Weights of a small mixture-of-experts language model, trained from scratch on English Wikipedia: 64 squared ReLU neurons an expert, 518M tokens.
Below are experts of layer 5 (counted from 0) of a mixture-of-experts language model. Rows are named router (the router's row for the expert) and show model dimensions 0-255. Each number is 500 + 25 x the weight over its row's rms, rounded and kept within 0 to 999. Numbers have three digits each.
After each expert's rows: "comes before" lists some tokens at least twice as common just after its tokens as in all text; "mostly gets" lists some tokens that are sent to it at least half of the time. This comes from a sample of Wikipedia text that the model never trained on. Tokens count by the router's weight.

# expert 14
router:515507479455461521485474485432460530507498509514508535490520499504493513493503480461540486526469443531515530475501482526415521472486499522491513474494473484485522498508568495496496540487504476495494503522464478525520507546499503538541497483525514482504483541512487522537461505457507514497500488478565541521498467474486506539511511479470515467504479510517496478506519509482496491554440524487482520508485523520511486535487510500503471512478495550533496469495504503497518505475494502492494469499498525494524516462482506505526546499537514471516502487531466511535480497480481513455508475523473503507542496492539461512504491540512475531521516454488510502509521521508474518513574472526496465439480507494479517490557488495514512512469488463487472525433481478522540488503486516
comes before: "\n", " ", " 1", " 0", " 2", " 3"
mostly gets: "|---|---|", " make", " play", "^{", " set", "{"

# expert 111
router:553520501479490541500461494476411470543521502488499520490519462475520519455517475497544541550465462512486501500490489521429532433481508546484510525518490514525512454516523501515504495516492490471508482551523501522504562514513502479516465472504493488480482508512458505534505523473523475479520487499518521496489471481486510530489502507483493489467502481530492482535532489557503505511457515479479525516499515503518488489512479522495497522478503494562455490510490512512481528509456468492514479480535499495521528468499494501499492499522496470511487502545508475530497444494472491482504472549506556486453471491491501512505455524524480508519511533535472510513523491497497482524586477514499492493478451507504498480505546488485539480499514499491495518510484474527499481484449537
comes before: ".", ",", " |", ")", " m", " km"
mostly gets: " century", " 1998", " 2005", " 2003", " 2000", " 1999"

# expert 190
router:515558488479501501486475491475499532531504498507483532480511461522518527504521497487546515522457520523514489469479529530438523464518458513507527518547455503491502468540509483491530481503499508488492480490441473523500507543533513577477539506492506473491452489524483530528484511464496472503503492467536516486523466490479485515499510512495509468487505502523476494537496521482447481524458504486494513508451538505499481499496496525515481518481503504525475495481486470487495498516511494476514504472455474497529517463504517494523494507530548485512506503517488525495478497495491475494533472499437506499499479486525478514482491535515491485523596479491476507498514520480495522534492483552438497505474519468509488496560511450549526440466485472478489483454501504508506504470451535
comes before: " ", "\n", " 0", " \"", " 1", " 2"
mostly gets: "‘", " called", "\"", "“", " \""

# expert 9
router:546503500469503530496490494435470533502499514498522502495517482494487518510522493460533503502499501519498520472488485538511526474510465531494509527506452489507506483487528523513496524473517488438500500490463443498503512517507511503502513494488515478471473511513495507505489523496507477533508475482506506460487474491490529511491509549479500496493494511546485494506497547504486488532429484493497513492480524447508487555511489499469497543487446539531487483500530487518509500544504466484493454495480490482540474503530505500500495529536510482489434461531453550538447481507495485499525487531508488486510503510501545498485475500507490496533481517499437528497512544486539472476541516520441521450509498483483471498550517490523520455495456427486521504493538463532501504476437482
comes before: " and", " the", " which", " a", " who", " was"
mostly gets: " it", "),", " and", ",", " It", "”"

# expert 116
router:506521478465501531497496482445400528510520496522519540470494490487519538498498479482488547532464492502477505467490489501434514461509455529489504535539486538516522480544526514531485525506513478453506469506497467486517530523518514516528525485512501507437490500498459515578480534488510487506518502479539503515521474508470508504469507500503494478483496497512483501507511513513497474508441483478544529503492523496509481520505500487520488546469467497524479479492521512509492553540464498502513474468492498494530528473494487478506492485514513467530485473529469481563450476482466496473503484542508486524503480489517507539492475513504509483534515486496440513509499537448502469488569486518532498448486476503491510496501501504500518494492489478481472513479522470460511489488468550
comes before: " ", " and", " the", " a", " but", " which"
mostly gets: " or", " and", " but", " than", " while", "$"

# expert 58
router:501527482507482503491493486483512532553495508482461526520510469473483557486530496539504513552486491520495489527469495544470502483506516501518511472557476483538493509511490484539520511475539487485484501500503463511490521527541541517493507515478501478507516516501476470509452518515519480517549507477518519473511474489472475537505508548453532479466479454534533522502512449508480494505504542441481491536488510500505499478479488532493497526496448504573482540492492493492500507504528496517488474489497501494490531488495521469517519518499480502497502519527486549507485496510482429486517469538457501508486470468557505504490456535492469489539555470521476535495513513484479493486548513545470481483487487503473468490567513503514536484507501480517468509495526485506536490500497577
comes before: "s", "ation", "ur", "a", "ated", "ia"
mostly gets: "mb", " organ", "rm", "bor", " along", "min"

# expert 220
router:491513519503477537502460488477503530569512473502439521521555504474501512479526493489542522505511445521516496488496474535501512491472494521517516490506467462534506479501498523495452529487511497470475532517529493489520520513505514548496523488483551460482527532515441485513498504466527468502467525516517512482523466476487523502500513562457492534508514488500528469493516496470469506500490576504513503454507505502549468514523516527492480496482466493524484484500503479540558495547480507501527477499501520501478502513547530466534503535502515469525442514502464502517499480525508503504486481546501481475486473517536497509521504526524458554506470475521501553456495527490506487507525504494509491489502486494492493477543522463520501517469474451445473481477537461491524502472511488
comes before: " |", "s", " (", "er", "ers", ":"
mostly gets: " William", "ley", " Black", "itch", " League", "ball"

# expert 143
router:516493470484496521506483492496478507531463494490453537486537512474479514485484483468510535514480454516483500479509445526498512520515510478471515517456494490492521460493525517510453507505521489440506449499490489511574506490517516502467532490490576494518516485545497512528522516509492472533500483486524563476490487480506501531492501518491502488520520474505501492504495521530507538507508509528490501541484510488512470520508498510496492498464504447506514440507504491498485499541506481469568503481502504500524530484494484488491498547494516476531495465542488520517473456537484459562588497561508527497515461529526518487483457506524468536522490540488452538505508513492507502513539488510533488454510498454534506510478521490513486492482488478486459486476517450484515490489483485
comes before: "n", "s", "ence", "re", "y", "en"
mostly gets: " Scott", " George", " Sea", " Cor", " Ru", " attack"

# expert 25
router:555514534502481542484477488450469537520517481527512506469540453488550543491499493470495558533488484509504494510499472517460517465500489493497517516499503537485494502498540513519477564477526482489471527511468470488519502495519503546488528504529529451471490507503474505559500479467505469526512490526501514510496490475459509516493508519470549479514481509531489498511486486528478476524429527507475515503476532488495502559514453494493473520473474543526493488487509481523513475532487471482482457464465478495531497491527499506533516472549520480498466497513473502519488498509487502459496515524513488473519495504493537529490477545507494490550446537490506531506504567488509478497533479511490502464488481482501497472501503501534537469490475460484490512465486456550489495492450463
comes before: " ", "\n", " 1", " a", " 2", " S"
mostly gets: "American", ");", " French", " American", " British", " Democratic"

# expert 178
router:527499533452484543513498470499483495549514509497472506477545446501522498470535450499546528524499481515515498482481476563445516471510490566504537486536480520509513518508531507520503493509491487473470502505486487475482532518500536536526494515481517519494506530509457510523497492479550505552502501479506493506491463467483537485502498518497506499502507485488500495535511522527473502509444522457483494514477502503505450507546442532546504500488502530560480472475489460496509484517432471495501475479518499504531545492534499486524515526509520479488494458564483498501517500508480517464517458504442532476515490491505482506513453512512480491525499484450487515465523506484528492520507463521485468505459446477492490532509520443500539477488510506490501507465478480517505495488492540
comes before: ")", " |", "–20", "–19", "–", ")."
mostly gets: " 1998", " 2000", " 2004", " 2002", " 2003", " 2001"

# expert 78
router:539535514458493517465472521508455548505504508521483510536497417501512527509500498494526494495420511541489564496483486528482525471550483516477527493480453472501505466541537535517501520491496496453485500502507500496499486546537521518532478449495509442501488491507505497525477504492517474520515508460539512483534477487496538505442513531490494518518474485545534468498519536505460504534500505510477503472457491490523506546483476504504487492488472540532503483497516465503516539498488508500524479487464466502536502475496502486512523480496507477507502443550453547516484487505465497483547457497495559486457481483519501492478500526525483498490519515501460510517525505484530505492506460534456493480466492489483483513505536464528519483457500457508503503503486486522510490484487503
comes before: "|", " \"", "\n", "-", " by", " on"
mostly gets: " album", " film", " song", " wrote", " published", "write"

# expert 97
router:525521536517484522494463525484502524541520473491467544496520485481503521516504500501492547494483494531493482473475465507509521530519476527504503532500484471506477461508520512484484530483530488486463479528484476506492496487526516500451523490511547477489486540529481522514492518490545485536508495483506534466506470471492495531503506576483521493506531497486526478510507479489485504506455548471467520508493521497525474539565438528512490484489474467493480490488522484500509521512441477500526490509478458504518472494542524483508504509519485464486475495508503507518481475510469506551512459519527490508497491493513507516498497524499495488515437472507440519484502527464558509476515467514474481458509507467506505480575494459510516501445475456459462489484508452523543477448458484
comes before: ",", " |", " (", "'", " was", " –"
mostly gets: " Richard", " Smith", " William", " John", " Thomas", " James"

# expert 56
router:530537510503489495526449478452473538528535495533483545499514469472544498485511504505492522499491481505496563463473480490508506473491492485497540491474476485490504466534550498528511502471523495490480487503466458507533507510507508527490497490514505486485508514500478485534487503483514511538493478498488490455527434508498481499500506559474507541499506503498536511538513536504484488523489508511497477495470487499515497520503482492479474525476473494498493524467533469513503529540474478502560481488455457480528493505550491485470548501516544456527473511536436528521471493511475501512561460509466523471472518484562502530500469512535489548526482495501495504464508500507520547484539478524521486482491480491482557443540524505491495490494495501482513464450501484503526460475465523
comes before: " of", "s", ",", " and", ":", " for"
mostly gets: " member", " director", " President", " artist", " coach", " president"

# expert 126
router:529545501495501546495435478492448482511512505503504489499499497515542497489509473501518517536468462505484513481496479520479515458494492535488517491527468459523514472513485515496507512471535507462455479509516503523505529526501519533531496463523532509479537504528476507521492503483518444490508491491503513449511477490452506514495494518504509513490525506505526491575537533502492500495444497468468520528495512499511489481546492503538497494513513465557502486481514500522520515511444465512504474480490516491538526511515500438554536539522499461526485508494494525515484481511489486470542449528461524477496492480497539500521465499522467503541480482524471543437516508471499537535579483487509475486499466486493525484503542482506512458474478514477517503500504471485500479488436509
comes before: " |", ";", ".", "–", ")", "–1"
mostly gets: " 0", "34", "98", "46", "00", "43"

# expert 191
router:548524479482482521489475507499481492521506502503492508492504473504534510491529482501555512512483409503514511481480508514458502491494496528491545537539494491528541469528483488509507489494497490501483452509500494516522522513518545500525490501538519506489497519483468515535505552474495476513502501497543519466528482485461514512506516503492512510481489501541503502561531492492492489492429507473532494532505520481558509493506478506498488518508513471518507493492511516550534496526469468481520479498445514476519509500540494469562516507515499480557481504502494506502493456517517507473537429529449489456511502478535496486519434499517455536520502493544515529486502497445503518571559505512513472473501493504490560468497521502503522467512506500501539473481507502495500471495460505
comes before: " |", ".", ",", ")", "%", ";"
mostly gets: " small", " large", "0,000", "^{2}", " million", " high"

# expert 4
router:532546500504499538508444502489465521517515469513518483468526503480521518490519486521535518494473474513562510471469454518513510468495478545482502519533489492528517448530503482529494515493490479472472490532491478514508511503520506506523481416469530493495502504530488506539506523499506497519482502496513517510510480486483500511492496530442517485472472503523517521561501515447515516539483494491482506503469500492536464497538496498512472546473487457525483487465526465535508535526446473496506481515453516508522519514543491479516505507497493465519482507504473503522455496506502485494501485546462490488520463482516526530484453508540474495559477466543480535489507533487521510458542507524506466471493481535487538503538516489524501486485493486502510493451542461505535474434466504
comes before: " |", "–", ";", "–1", "–0", "th"
mostly gets: " 6", " 27", " 7", " 4", " 24", " 21"

# expert 108
router:525502493480465559479487485464480498509484529527457542439483492515533496472481454509503513495518509521507538426460463491497517495525540534492506498530447525552522489520508527525512509459502479467467499522520508522511501506492528514503542489492529472446559538529498481505423519475499474560548495495492516504507469509521493492491520512521483523470509465525491494473502502495504525508519531497512493521498515468540500509526480525489506530483455512503516502511502528475485499545534503488582484505518470494522472474531490496493535505516489476547480490516482529502487465516487499512527498555491487487506454496516528498491502525517478540521465520520486493485540520508496494491515466526499467461505514491494494461497544480545508525468480486490465543499499502491538475479502534
comes before: "ed", "ent", "as", "t", "ant", "ation"
mostly gets: "par", " return", " assist", "MPC", " member", " engine"

# expert 215
router:550550493496508515503451534497483472520522498521493484471505462479506491486538461496556503533474439502495494481470475546470518449496493534504522528526443501490550477510531514525518516479504510479455492559493486503525505503527493544534489505527526505489520549518487490519474528451488447510502503502548520495512480464465509502500501555475500523503474489529547501519500565501478481507477499471474525551465509500515506491514472536530492503479500489551524500498523491507474506498457503498522488478467489487533484496562514491529488518527508482519514498524468478498492475486494488500494462548427494500489485486525509500492484523517477504535489497525460519490494541473550501490542487525454474493486486483499514470483525491536530459478482507474512510503492470491514496475476546
comes before: " |", ")", ":", ";", ",", "),"
mostly gets: "–3", "–2", "–0", "–1", "000", "}"

# expert 222
router:535489540497489495513479475467483507527472536515512511503529458486494500478498481481494509528473462502502514467469449517493521470537510525459546516523465449484503481520504569502502503516510498504497479527467497549527534507528525514501506482461497506486485519513497495542467514462503486494496498502502501504495448489497474482516507526474527492405486478494491481508506508541498443530481528488475517469501515527518478510467474479466504494470456479525503470482525485500512525541504419475514478456482428425532496486520512478505511494492537483492482462507491508510471448512477493490540511536498523477486459467490485507477471510512479481518549494534497518504502520493505550527510489534517503498471488471485483466483529458487510478501476476501455490517468476518506485500512538
comes before: "s", "ly", " of", "us", "as", "ure"
mostly gets: " main", " known", " character", " model", " process", " live"

# expert 227
router:491510501466491540427473496509475477502478518489475503508497488485537526500513485480539529485470480530541499521472483511505522501537456532458502462514492492511517479545511475525491502493507481482484474517456493501472482525531481527533519478458511498489480514535504504546455517475490468527507507514497498487515470493504495545493495508448504488458501511563518470514502504524486486545478518513494482507455490517521467489488443510505427545456497432502484485484518488510514491509483505479561469491468471505564506465504502493503513498526513487497462477503480490498503454496462480497519460503467484489517466500511506487457490515507501527526551480516497484503515544486529521477528473528458512489495509505473517516540518468511529457487469441480514518489495501477567510496452514
comes before: "\n", "|", "-", "The", "I", "S"
mostly gets: " \"", "“", "‘", "—", " ", "/"

# expert 113
router:526484477484509497475498514491447533517499517484443508489534492492509508468498499494503522512486476535559533493476513524445512455481485506517547491473498499531511498532534481509498522485483484442452495531470495489497518523493489501530489524498534471507506528511460539516487508506499499519511471483507505472516489463478518505494519500407516475504478494543526521522524509528483485492494547520499545525491519492516494574539500543519454489492501514516523501484508508493497536534501482457543474511473467510518493511498495523516518523551521476516478483496478540518505489507496458465526506565453502497455482492531530495523498504521482531513532519497495502447520514488571489520574516522467489477492485498508533455498491477517513450500483483492484480455486485529500473490503523
comes before: " the", " 19", " New", " P", " S", " C"
mostly gets: " at", " in", " At", " near", " of", " Mount"

# expert 112
router:551532499476465488466491504391489510500492493473531486489504475501563535492530444506519501491460484529501491483483513504456521492538487494501511535529453499506532473528478477532482506484507489480501498530483493474492536506515504524443526510505507452477507549515471581538504525481486497511537470483494511518527472489468496505476511501472498526483483491533500488509520500543503488497462547516496498497486513469543480518504479507549478494471505499508507502500517502486509512542486505491522464504503507507500532487498495503519502495519499471552469467503468495512482457502490452462516498523484487494496519482512466502481508539504490500535564505494502494486528503444503494503522488535517505456497489504487514522463521468503539417464510511498523550473488487551528471496465516
comes before: " the", " a", " ", " be", "ward", " re"
mostly gets: " into", " from", " to", " through", " around", " about"

# expert 55
router:512519507499508485500448520493491520560503502518495485481510502536490530470525506504503523512482470519525493496484452491500500490472495520469501504465484473524537513489551534533465539462544488506490508514457462493554519487495483515519525493518529478454517554530470525523478501512495496502472456503533492489542495451498529478489491508459482541468510476524504461506496484503493505500489507467539524480478515500496488519504486529509463563466495477500539483462493490505519536502491471459533498506495525480530497500516513503557527535510488497556482496537478500490451488538498495495501496523458500487517477519485510527485506508515477502518492523525501572484529484505523495481510456497474482487516468479517502466547515489512536485416520501462468498482564504514532510454482560
comes before: " |", ",", " (", " City", " /", "'"
mostly gets: "shire", "ton", " City", "burg", "ford", "ball"

# expert 15
router:496486534454463524528478497434499479539461502518484554483525404487536506474496481470522502544500478537498553506473460525462514468538501507489516506467449444509518482523531509524485506486510489530505508521511490486540544496523548555537513495479515518519516517505493484534476520482521510519522511520505487509493477519468482531481498532492525504502531490499515485519479511570471471525480562487482515480492540515529491498491447481492489527496477493519507487493544478530498486525448463496493490468496489504509522456510528439491501516515528475496490473508477507516504498501499519488513466552467529497450490501507505545475482514480478502511537478514466491478500523484477508494519502529492465527485464464507496525495458477518515509494471486501492538481465511534499470500490512
comes before: "ly", " ", " of", "ed", " to", "=="
mostly gets: " other", " major", " only", " most", " original", " tradition"

# expert 233
router:507519538502496494517452461476456521516481503447522534517492483500494499503569492501539475481504476534516531503477462520436532496519461519511531483519450435502531483497488502496490506507502466492484481500466503514531525492533483597496528477510499493481506504537483501526481509489521458515521514484512501520508487482471529516496544508510570508489501501525511493508516523505495517518495519485507501504477513496519447497468499503485495473453463478494461485465531508503492500531470492485526497458493468483575506479509501472535524512483492479543485489504487503544469514537443484470532474519507520496479447501500552530480509498502482502505493499466479538486493506501501510538537502493481565458465477470503493484502512469485494469488518462478501476489487446522515513483464508
comes before: "ed", "ing", "ate", "ated", "ence", "il"
mostly gets: " kill", " visit", " defeat", " −", " assist", "ec"

# expert 60
router:508493498471485493512477509488484492561510511507470552503503468524508523451517519488547526590466436527531505526496459517463513480491508491438539479462482529560509523511543512520458519439499482470464527528494431479531541486510496467470483495474517533496512498497459507476454531463504488501526508504506536493505498478509499494494506515469483523436504491527498484477476492521494484501485538455488518496492471493500442505530474508492472520470490517525490477504478509498524467527536504511535490498523476503504469462527514486498533524521502486515501480512501525523494483497509431505498519521445527486473493498519499531555510513497481503506515477496501512492500500492471497508558507507511496474486529472506514505540514507512541499456478485488460549493507500490496488483494538
comes before: "s", ",", "ed", "ation", "ion", " of"
mostly gets: " building", " Center", " Museum", " station", " Stadium", " church"

# expert 89
router:526517525503474508503477522492461512532526531533465516510516471504513480469555490488486562501483478528561553476471503515450524477518497526505550474464478470524515502511537521500468527474496428493487503514486491493496495513499488503458532511516511467511469508509504516487482499474522500488517507465504529443505496501498494534509530537451529476554517491512470443533494515553493482513477545490538512483471492510494509509487462514498451512463496522501489507481526478582495518518481482503532483485503461498518459491497510505526510492523495478548516539540477503511484480514484507488526513520472573468487496453525493523471503537535467514500485525542425517501506505475495481512533484517465500495493468508489491496488514517498502486500506495468484505457492485516515450496486518
comes before: " the", " by", " in", "ed", " a", " to"
mostly gets: " built", " published", " married", " released", " played", " established"

# expert 249
router:536531547486504491458494521479408525497505489499484501499514487489541516482496456490539524487493480493492541432479491512463520503506490507488506473522474524528492485527529522507504479483489500491480519491487473486502546513537486528503501496542512453489494524500445555532505523490492500517515492485517520478532478460473486500484528501445480526503522482512487514512536517489468454513463558517521490483471508478527457538527499522550472506485501496495494519521506494513490547526507491476533477475465518496531509464472491507484502505515497465539484515509495473497516468515481479503533461529453525503513493511525469499540502559494473522493560493530509500509529486479494501505592487521523496501497507518497505554509518472483504484464504460482518507445511474561480509491477520
comes before: " 19", " ", " 1", " 2", " U", " 18"
mostly gets: ":", " hold", "–19", "→"

# expert 118
router:504520541487490504526481538521527502514503508524451480524511500500501537500535490474519511522478455528520494492473499524520537485491484504527556547467485466502485487515527520524457549419529500494452457492436452441506527508515489568541510492497508466470488524521463496506526475492539516514517501523516504492501471423455532522492550521481543483535479488508487489506500502495485515513485506520494501469466519493516488534514498544514489524494483448505490486459490483486519507523480498499513477491461499500521474464525539506553508546523525491547476514486502509508510490532496459553501518515465518469514498494500506525471525494507513522532489459477464497495513507481469465494542496497486531488480481469483524496471501497532535506476504491439483506491511484518522501515489502
comes before: " |", "ia", ",", "z", " (", "o"
mostly gets: "ć", "е", "ș", "ball", "č", "æ"

# expert 33
router:507499557484487525514457538480497508563532462477442522528540493479505496502519497538511518509479501514490478474460479502472526503474509505502532502507477468557523483512516498529481514470516518475475529522499470491476486507503490512471482528515545489461514562521485506491489496506502481545508481512510524491522507487491497524462495563485536469498543470501489490499503498471492513508471548483499515518471496484537485576534500518476449549449426484514532506485497477512508517516481484495519499490485505500500464477533541526547512504516491484499469467513488567493481494529477494516519488508476519494500513517508466511484483499537495510523500518509501573488525520468538495509507482492499467464497444516496527457515497468511503487472505489467479472463530459514530492444482497
comes before: " |", ",", " (", "'", " and", " was"
mostly gets: "shire", "ford", "ley", "ville", "ć", "ton"

# expert 49
router:531539514480475496498479542461485489531512517473467530456491478472527535440507486501535525488472527527493545466491491542496518514511490509467545533498480507507502486526510517510481502468501501477505528508485540466534528516521514513511501498460517452435521505488480495474482506483498511524508489486503536475517491488499499521502510527499496482480510456569539460522483520490517513510522578492514488486497492472572498507511508487490495497497480495485477473484476469530526541515503494499535479478490498458543477495536506478502509504495522474533494470514511492503449456517425416489498528506491560498495506498524483506534486467509491509528500493541508506503518524476511553563520485532502492483498499499488494530548529519502516484488500514521468500473489480505520437477469509
comes before: " to", "s", " in", "ed", " of", "."
mostly gets: " start", " up", " return", " change", " debut", " role"

# expert 73
router:499548478453467544476462492463399538505505519491497473528517504515537531509527457480512497503500493522515513511484492516496509455524480510488503488491493485478518503554588503504480517496502512474483484495476460526515525546515524525476517456481516483487505508516479509545473526492506476495533524498554500514521475494477502509473524510471476472511507491535534464554508497541465483508471512500484523489491536495521508541527456516485473559470480523514507494495491493492493525504472474483509488474519460503498517479504488489513495500534526480522490464530475521496488484514495464501491466516492508497507476490567478499494491540504500486517496504509467496516501517477544501487559494536481525452493465493491473535505505484521522502486433472514491500456514476569516461498501545
comes before: "|", "-", "The", "==", "===", "A"
mostly gets: "See", " or", "In", "\n"

# expert 172
router:515495490481468522479495531505453479513503491513501558510516429474527522492564484497484530494489484528478499483499496492460502496548476546484496532522493451528506470517537537510477515476504494489500485549446512492528525526507547495472540509486514446489497496533498500489479510484510516491538498521514503490534482489460484505467518568490523470484497502522524477521520507518482505517480539486526505508490502495500467523476465496517471483402484500482509459469490476506503527506519485491516494467516471499508511477533516483539504472521542497505470497513502511537479484515430475543540472534501517495511507497544466505448503536518482512541532489520487509492519509457492487511546509523483504475450492501490530483540542505506523501460485480482505511496511484555533466465498510
comes before: " the", " that", " a", " to", " by", " in"
mostly gets: " because", " said", " describe", " wrote", " that", "ized"

# expert 142
router:555496516460487517482486535479474514527485518492503483483527485482510484475522475513506510500489478545554533494500494512479539444485487497500550485471500541567513496510520469520513492483488453444471501528452429482486523513516510494501490524505521483479492549519472561501513491495497493507504478458514524501502491485465490521480548506474505490505499485547507501517512522518486481497452507500499552504470521475513478523530464510519487509513507509530521503510522497512509500522501475479529476507489511495561502486510514494548507500547496493535461501519481530504484497486469440480507534536451489526483518488516505505501456550491485537502532458499506519488537519498512453540571497522502461476482460498505484454501512491509516437476492481505456477461493497521509488465493535
comes before: " the", " 19", " 18", " a", " New", " S"
mostly gets: " in", " near", "In", " In", " during", " at"

# expert 167
router:524507534461468536515503524466503531514501474502472562536502489462512518461481473447518521496468515484503521502464473516475516483533496548490506498526498471539506461518494466532497540497469489485470477511505468473537513503583498537476506489472528492504497523498509495543488500440524510511523543512499517500517464491495509513478533561465532494526502479527490493526515497538486516523486503491486511512462521497559491510513451512528490532475450543500493492495485499512489489501518489497493496453467468486540495490515526460489515522519540501508478512489498513501492494508486509482526456552489487494506498460508493515498497500508499500529554454541425503509478533463528500496519497502470493483443436498484509516539526457535488495470504491497479542523499459523511479483505488
comes before: " ", "ly", "ity", " and", " re", " to"
mostly gets: " This", "able", " political", "ial", "ful", "ible"

# expert 99
router:513471484495482542474493521474426512496508511505508519478493503490490501480513496500514552537494506509518516489472492519464524439505475552483514532458487475529506438531510518523487524481489471449482520498454488509485511534487509531505547485486500441474495510543477556510488512505506495504505463487543509437508482483481496517494551519507504464517509500518523523528537509489494498499490488504519516517480491483510449509491509500477419544443460473483503485487523505543500540508509506500540480477504509489551496488537518497566477493505505507591510476511459485506468475509478470525494487515493548505498497481509486525498476498511495518516503526552494521492507504456507480514549508505506519478456442507488530498509514493504500497494521474473457520505506478520505485474474515
comes before: " by", " in", " to", " the", " on", " with"
mostly gets: " moved", " built", " married", " located", "ized", "ved"

# expert 122
router:538561498529500496485486511466459519514520468529486478491538450483540525464523456518491563500483533504487488488469512496484513499517476500498509551473472499516514457535497492504499523484508464493476488526495493467484520512572500520458552486518520437495530515502488558526489504493512498509521501461497553480545481480464485524491508504457486529487490491536450484508513558508477517486495511501477491511497509474522458510547466506517471500503513490536508494526504483498499509518505455508537459463484523489546508494520532507524507500529512458555514513490475456499487501509502472477507501520463510475466509490507536522472520569500472501495488515513440518483522490468501496513508483517511435504474491509511506446503492483501500461443498493490485513490475479547502489467502496
comes before: " ", ":", " to", " a", " 1", " 0"
mostly gets: " took", " moved", "Career", " Total", " served", " debut"

# expert 135
router:537508448453487522480500493466419533507506482490495506508527528502519528475493483471534468551461444522515544482473490554433511467515496519473497480496487492493507498562552496520433519501487497476509508498499467478509521550537523560534518506507498513494468506528503503550468538493495501513529508484552512504512497498492490515465502495508494480509470502560493484519519504523485482568421491498474495482471527500515497522509519495504491544488439528529497478505521491506508511527474491490507460500496499490499526479476496497516538498515495496534510491555482507559505479489504477497499488511506501517473499492551459514507480493507471510530512476498510524484503500482507484512567448521526494469457490490501514503498498483508508493485509476497500513494533477541519478458482517
comes before: "\n", " and", "The", "-", "|", " which"
mostly gets: ",", " km", "—"

# expert 85
router:528549549484492510488471484452448532500502513490510474493485499513565505491515446515510509491462475525480503479494500524503529490526497517508525489515444521483518487516497501529479490509506487468474502506457530475484515535538483555464523512486523430490534538497478552537480528487484509506512496475531498524530472494477484505498517523458500477480485497586554484511496516495498512500477547502468486479490498520530456514500462511522492485445492479512512520488500498505509510474483449467545463520493499511517487484499514501502510491535481458534479464519456493505492495524499460465540474509483492496451504488575445516478502525504489472525492482509485488503502501459493483484520494507516522469472445500483507511531510474526520456482507520499500507459507472529542463481474499
comes before: " the", " a", " \"", "---|---|---|---|", " 19", " S"
mostly gets: " into", " to", " against", "|", " include", " through"

# expert 19
router:507526469505518504491494476463465480501487495492482520464516453453517535504492498444503521525455454522510545491439490522467514465511483497503509510516491517533498459537534485529509481501496460501509529483507471518513546492511538476541535469475480434484502480512483516520484517448496490518502466493509525482499479489487495477487515517473494489470519480538520503507508534504508460520480500485505496542493497479534484481486488496473505527479489496507434500484509469500496530554495479513527498487508422497524480481541475433514505496508500482528460495512465520524485488484477471532545478538486536496489503467545471508505492499557483557517482453539491507504500500468516518563521513517530515461494483492465538495482549488534502498530499458496496490493492482481516465491472523
comes before: " of", "ed", " to", " in", " for", " by"
mostly gets: " known", " consider", " politician", " number", " built"

# expert 91
router:512531493491512489502477484478483530508511477488493540489523480480514517436509505514487511512481477531498559433493490497495527473494515503497504502483476479520484470534525517528485522465499500497491509479472492470514538547516478513523494466433524513476523487509473519488460539462487486532536502489528520509527485495480512499476529567442515564540529508513518485526489540513482487544487508496464500501504492452500491510503439526501484571490439496504492495474547482499514518547479460512533500472482451480534466501521458463485538516499530460487462467528496519514496479530490468518522494512489527466499469487529475510532498496521494547525515494524487495505522511513508535545529493501521469479474475506513505485517527509542524466494494487481486510454480457501509503520482527
comes before: " of", "s", " in", ",", ".", " for"
mostly gets: " company", " program", " politician", " station", " group", " project"